config.yaml
n_experts: 12
tie_embeddings: true
train_tokens: 427800000
dataset: "wikipedia_en"
Below are experts of layer 3 (counted from 0) of a mixture-of-experts language model. Rows are named router (the router's row for the expert), gate (a neuron's input weights, with its number), up (a neuron's input weights, with its number) and show model dimensions 128-255. Each number is 200 + 20 x the weight over its row's rms, rounded and kept within 0 to 999.
After each expert's rows: "mostly gets" lists some tokens that are sent to it at least half of the time. This comes from a sample of Wikipedia text that the model never trained on.

# expert 6
router,200,201,166,232,200,216,212,175,235,171,191,230,208,207,208,205,175,199,186,215,206,203,207,169,180,217,193,202,222,205,220,219,237,195,237,178,227,182,173,177,228,242,222,205,212,202,214,183,213,230,200,236,196,232,184,189,170,200,209,208,223,213,203,176,201,188,224,215,204,177,199,246,195,219,201,224,200,192,170,208,201,202,192,222,226,225,203,169,232,209,181,187,216,193,211,209,196,171,190,198,203,193,182,225,184,187,217,216,215,192,228,202,188,212,176,210,174,221,224,197,213,220,212,195,221,198,188,219
gate1,192,196,204,230,184,181,176,214,209,183,196,210,224,228,235,162,231,182,219,253,165,156,230,246,168,195,240,193,196,215,212,234,237,204,166,179,196,159,187,161,183,196,171,168,189,210,198,159,233,208,186,198,173,193,192,205,223,184,227,194,205,195,216,208,176,228,198,166,221,239,219,187,191,185,199,174,196,202,185,191,196,177,172,193,194,235,193,236,191,229,189,212,210,182,236,243,192,232,226,211,199,219,181,188,220,190,205,210,202,214,192,158,194,193,210,220,216,190,181,226,209,200,203,195,204,171,172,190
up1,190,232,224,209,197,207,212,198,184,181,147,210,173,226,225,203,182,188,162,189,220,194,227,187,226,206,202,174,199,201,226,206,205,197,233,174,181,183,217,188,203,215,212,174,185,189,199,178,211,170,179,193,209,191,202,187,204,211,203,218,198,251,219,195,167,208,188,199,193,191,212,180,210,222,205,207,196,200,203,176,201,135,218,216,197,219,182,205,203,223,248,214,179,214,206,212,196,207,216,204,184,159,187,207,212,159,249,193,217,194,220,230,207,173,201,205,238,202,227,194,194,206,208,185,215,172,173,213
mostly gets: "a", " \"", " and", " by", "o", "'"

# expert 9
router,177,177,180,175,214,163,189,197,212,224,240,179,179,212,189,210,167,219,178,216,194,216,215,195,225,213,216,174,187,214,223,262,178,209,236,199,203,211,205,237,179,206,169,210,216,195,181,170,204,217,197,222,185,223,186,203,170,225,200,171,188,210,225,218,206,246,177,183,188,197,173,184,211,229,206,206,235,203,220,207,213,193,229,203,159,165,196,210,190,205,178,247,188,228,213,212,206,204,176,159,197,202,205,212,211,202,217,222,195,204,224,168,170,196,179,218,212,220,231,230,204,219,216,198,194,196,195,180
gate18,217,182,181,174,180,206,221,177,186,164,195,216,202,252,215,207,222,235,199,198,208,189,220,186,223,202,193,189,150,181,205,187,194,169,217,201,186,226,185,160,164,207,190,227,160,194,212,213,190,231,180,190,202,219,142,171,199,217,200,203,202,185,211,226,155,225,179,210,200,225,171,171,164,174,180,197,192,205,215,221,200,235,177,188,203,195,199,217,211,202,238,207,217,223,187,217,155,189,223,213,170,221,209,178,224,215,196,223,229,237,238,194,165,160,170,206,188,193,212,195,184,201,210,211,203,179,200,200
up18,237,219,184,244,216,248,190,184,209,212,241,210,182,232,199,184,186,208,202,198,227,194,221,172,200,180,212,203,156,175,190,225,182,203,223,226,196,208,218,188,217,211,190,211,168,205,240,195,185,192,209,227,197,209,202,158,206,217,209,180,216,183,250,218,180,248,189,203,186,188,202,199,190,183,211,206,183,199,190,197,172,248,190,149,183,185,195,191,244,202,202,214,189,236,222,219,179,202,206,194,211,190,227,226,200,178,202,221,180,200,227,203,194,156,203,230,201,242,246,197,225,208,193,215,202,181,223,193
mostly gets: " in", " that", " his", " he", " In", " which"

# expert 2
router,228,191,208,219,222,183,198,200,159,199,187,212,207,197,197,189,219,204,202,232,184,206,184,226,220,170,205,206,199,197,230,209,178,187,211,202,191,195,209,180,209,190,231,180,193,223,235,177,228,218,203,184,159,213,185,209,189,203,176,207,223,206,165,188,210,223,221,205,213,178,218,210,176,162,178,168,196,221,182,212,207,201,188,176,165,224,213,154,201,238,178,167,184,212,175,205,205,176,229,212,231,209,169,192,190,204,212,193,218,175,201,214,201,195,219,179,214,223,229,203,188,172,169,191,181,208,203,206
gate1,203,241,232,186,217,199,177,190,190,206,224,185,235,201,200,209,212,178,226,199,214,232,242,202,176,182,169,169,217,192,200,179,196,201,213,210,165,244,215,208,184,232,158,209,194,192,168,215,213,242,223,179,205,204,189,152,224,172,207,206,182,198,203,212,203,194,205,197,230,191,195,226,199,179,215,206,209,171,204,209,181,199,212,164,195,213,178,197,177,179,199,201,197,170,214,204,175,203,220,213,214,201,215,216,164,187,217,187,225,209,201,223,206,199,210,195,206,266,184,217,235,203,192,235,217,185,196,221
up1,221,223,152,200,168,203,187,234,198,195,184,177,196,204,209,186,204,194,181,221,174,179,218,201,204,175,174,202,207,198,182,195,192,220,205,197,190,204,195,203,201,212,195,173,207,202,176,191,196,197,197,196,183,240,178,188,190,200,183,183,176,237,173,195,199,263,212,189,193,212,211,201,169,183,211,206,232,214,184,197,191,213,208,160,210,211,186,207,224,180,192,177,204,189,226,194,198,232,209,173,166,183,221,182,234,193,176,205,200,200,162,209,220,209,213,187,185,164,148,210,203,230,236,215,222,199,212,198
mostly gets: ")", " a", " at", "on", " =", " an"

# expert 1
router,188,184,207,184,191,171,210,205,213,193,194,187,188,189,201,231,216,157,211,203,205,193,194,193,210,206,212,214,181,209,162,210,222,162,173,204,198,234,223,195,215,216,203,203,189,198,202,221,185,168,212,174,209,182,186,155,205,186,160,235,217,214,214,197,183,215,171,215,212,190,189,216,202,170,240,198,204,188,187,212,217,182,202,208,205,197,171,227,194,220,191,203,194,218,222,204,212,232,209,178,191,221,215,172,225,230,216,193,227,232,210,186,244,210,178,193,200,205,199,218,229,171,171,250,198,192,218,223
gate1,224,191,203,201,204,203,208,222,220,213,203,200,214,202,226,199,194,182,192,221,151,242,177,212,193,171,172,234,224,180,213,219,189,234,203,178,180,174,177,190,198,167,180,167,234,198,223,178,206,216,198,204,228,229,204,199,219,219,199,203,186,196,235,190,223,209,188,191,183,176,185,178,217,190,202,196,184,194,213,193,205,200,178,206,227,165,235,220,190,204,226,198,203,214,201,199,163,209,173,182,199,216,193,203,248,199,168,184,171,177,185,199,197,231,193,179,178,194,204,187,215,235,226,195,204,170,187,205
up1,179,167,186,195,193,195,184,189,201,232,177,168,216,191,205,231,209,197,219,245,184,250,156,201,190,176,208,184,203,169,213,237,182,210,171,173,220,215,190,172,209,211,172,169,235,239,218,202,199,213,207,204,224,196,184,212,217,228,175,187,210,185,215,167,228,210,182,218,172,183,205,190,194,202,192,218,183,220,212,191,232,225,212,205,199,178,236,202,216,191,204,206,161,182,219,203,183,213,178,203,225,216,214,175,196,179,193,237,185,189,177,165,200,224,194,227,187,234,234,201,169,194,191,208,206,193,167,236
mostly gets: "\n\n", " to", "ing", " on", " was", "."

# expert 7
router,215,201,232,197,219,178,172,190,205,206,220,205,174,181,234,201,192,217,204,227,228,211,172,201,197,188,168,163,202,203,189,191,211,225,219,192,218,198,202,179,213,193,169,225,197,195,178,214,213,193,203,179,202,190,201,213,181,189,215,167,179,186,182,174,178,174,172,215,212,209,206,228,200,185,201,200,194,222,191,195,207,188,200,203,175,191,195,188,214,177,214,208,226,182,229,203,230,211,217,213,187,175,193,212,198,184,171,210,221,161,170,154,198,223,205,230,218,215,194,202,192,240,210,164,147,213,173,180
gate18,205,197,218,214,199,205,178,169,180,209,182,244,179,222,198,186,180,178,207,246,190,192,179,206,220,229,235,238,211,201,169,201,176,197,176,168,166,182,184,173,179,204,179,179,207,215,220,191,203,200,187,198,206,167,194,227,182,190,191,230,246,196,186,189,221,174,198,151,221,190,227,203,244,204,205,220,214,228,216,220,180,196,167,234,196,172,202,187,216,214,180,178,209,201,205,213,246,197,188,195,231,187,187,191,208,190,223,201,195,188,200,217,183,167,192,190,209,197,213,175,225,234,177,200,209,215,204,201
up18,200,217,212,152,156,195,198,224,193,201,217,200,219,167,216,209,178,187,182,206,187,196,198,162,180,174,181,172,206,180,208,209,183,212,193,212,204,225,226,190,196,167,241,199,229,177,204,206,186,210,193,178,197,227,187,215,227,202,205,209,171,216,232,203,198,219,224,240,210,156,193,180,181,180,196,192,196,208,210,164,208,187,223,211,207,230,208,228,206,193,187,204,218,187,248,194,157,221,212,235,196,232,213,218,198,196,217,212,181,212,176,197,203,225,154,197,204,199,205,186,180,181,206,197,203,219,221,203
mostly gets: "t", "n", "  ", "ta", " New", " two"

# expert 4
router,196,193,198,195,208,183,188,230,189,202,191,188,205,174,171,218,254,214,149,211,208,189,183,253,183,177,210,202,181,187,242,204,252,217,183,216,228,172,228,188,187,185,217,162,191,209,187,204,199,177,178,228,196,184,181,193,186,202,205,239,210,212,206,236,206,227,226,220,173,208,199,177,215,186,165,219,186,204,216,188,209,207,207,204,221,215,182,209,194,210,204,202,205,197,178,206,222,248,181,204,205,188,223,178,226,195,208,185,222,214,210,201,203,176,221,212,217,214,170,195,199,214,214,166,223,211,199,210
gate1,176,218,210,205,241,209,162,190,181,221,160,192,190,194,208,207,201,230,172,214,213,181,191,166,215,203,192,199,175,224,244,212,203,177,207,198,157,240,195,196,195,208,189,219,233,192,204,247,202,161,213,215,213,218,200,234,211,167,196,177,202,211,204,195,190,199,221,222,187,198,214,234,204,230,178,173,217,163,206,225,202,217,202,165,211,202,209,195,185,208,219,211,217,163,192,210,173,219,228,175,170,165,188,221,232,217,205,196,178,193,205,233,234,198,202,178,206,195,197,161,191,180,228,179,139,182,231,240
up1,171,185,223,210,191,221,135,201,176,197,196,182,218,185,182,191,184,226,182,194,218,185,202,177,191,218,184,210,203,214,228,200,204,196,182,230,135,255,178,167,190,177,181,222,188,187,164,196,203,201,216,209,171,175,176,214,211,152,198,254,224,213,234,180,217,195,207,197,210,224,220,216,209,219,227,216,178,190,202,186,201,223,164,197,200,158,210,204,185,197,187,203,171,198,194,224,209,209,165,207,224,209,177,222,194,217,172,204,178,217,213,212,197,215,222,211,172,180,205,203,177,200,180,219,200,226,217,246
mostly gets: "\n", "y", "l", "al", "an", "in"

# expert 3
router,194,166,199,179,210,216,191,209,169,191,212,175,211,187,211,188,189,217,205,190,147,161,197,186,184,228,206,198,220,213,209,176,157,198,175,208,152,175,190,229,186,208,179,200,190,208,226,243,189,227,194,193,187,202,208,203,190,186,215,199,209,207,208,170,172,200,199,189,194,170,211,200,178,224,169,194,185,176,223,181,225,204,182,199,192,206,237,195,185,225,226,205,176,218,202,183,178,184,197,181,168,205,205,177,191,181,189,199,196,188,187,207,209,179,243,173,209,203,200,150,218,204,236,228,213,197,189,216
gate1,176,195,184,206,171,198,214,212,215,207,239,160,198,190,170,219,185,193,179,183,214,198,226,222,211,192,195,182,205,182,227,202,195,196,197,238,235,224,196,187,210,231,195,179,198,208,207,209,167,164,242,177,141,233,232,170,235,200,218,171,155,213,198,175,198,186,217,201,190,204,185,256,210,229,211,185,189,228,213,205,171,216,203,210,167,205,235,197,206,225,195,212,204,176,187,185,202,190,185,192,223,215,202,213,197,211,198,176,217,173,239,205,212,215,236,196,171,179,221,166,183,227,198,178,198,215,210,140
up1,223,191,205,215,223,165,184,216,212,200,181,229,203,240,206,214,183,187,207,212,207,207,188,168,192,220,195,215,174,218,178,224,186,218,213,174,157,218,182,235,213,213,215,228,227,189,203,177,219,189,167,211,199,171,188,221,183,189,189,193,221,192,239,238,184,245,202,195,179,225,206,193,202,191,196,225,182,157,200,183,204,200,185,212,227,184,174,220,227,190,221,176,186,229,189,212,205,195,186,194,175,206,181,195,212,175,197,229,190,196,184,216,173,187,198,183,213,201,185,218,159,199,215,234,209,209,210,207
mostly gets: "-", "–", "A", "N", "L", "M"

# expert 0
router,217,187,212,200,166,165,197,180,173,178,146,197,206,211,193,193,226,189,248,200,205,198,186,174,175,212,192,204,201,214,179,165,199,200,180,190,227,202,176,206,197,178,227,257,197,212,209,207,187,163,223,183,216,176,223,245,217,201,172,218,190,234,201,244,184,215,202,194,192,204,182,198,195,230,214,187,220,180,198,210,190,165,209,200,216,170,196,209,174,180,206,186,207,196,214,207,191,185,215,249,178,213,229,213,221,190,200,207,202,196,215,221,212,212,177,192,209,189,176,209,209,186,179,178,223,222,230,195
gate1,204,182,171,216,216,193,228,194,209,246,207,162,179,201,199,178,177,217,224,197,215,205,210,205,224,197,191,204,172,181,211,225,162,183,176,196,157,231,219,211,192,205,228,205,192,208,229,203,209,198,216,228,194,196,218,208,198,235,191,211,192,193,171,213,194,238,173,207,203,188,208,203,209,196,231,225,165,208,184,181,227,209,205,199,221,212,231,201,178,217,194,226,210,196,218,188,209,195,191,179,207,213,186,196,205,177,167,247,209,181,202,229,190,178,236,187,229,163,210,183,195,214,204,167,196,180,178,182
up1,170,199,151,216,266,191,220,206,165,231,200,202,223,198,205,173,188,219,241,222,253,231,224,225,233,209,170,191,218,149,226,203,188,185,187,213,238,215,204,204,206,190,193,192,200,231,203,228,206,191,176,193,175,203,206,187,230,184,191,171,215,205,192,208,212,191,247,205,210,211,217,187,194,192,218,238,177,208,199,208,214,225,195,186,186,195,244,213,195,199,209,188,186,173,218,198,226,195,205,198,196,211,180,233,207,202,215,244,208,177,225,203,203,188,170,208,223,204,218,210,165,205,193,181,167,211,178,223
mostly gets: " the", ",", " The", " as", " from", " who"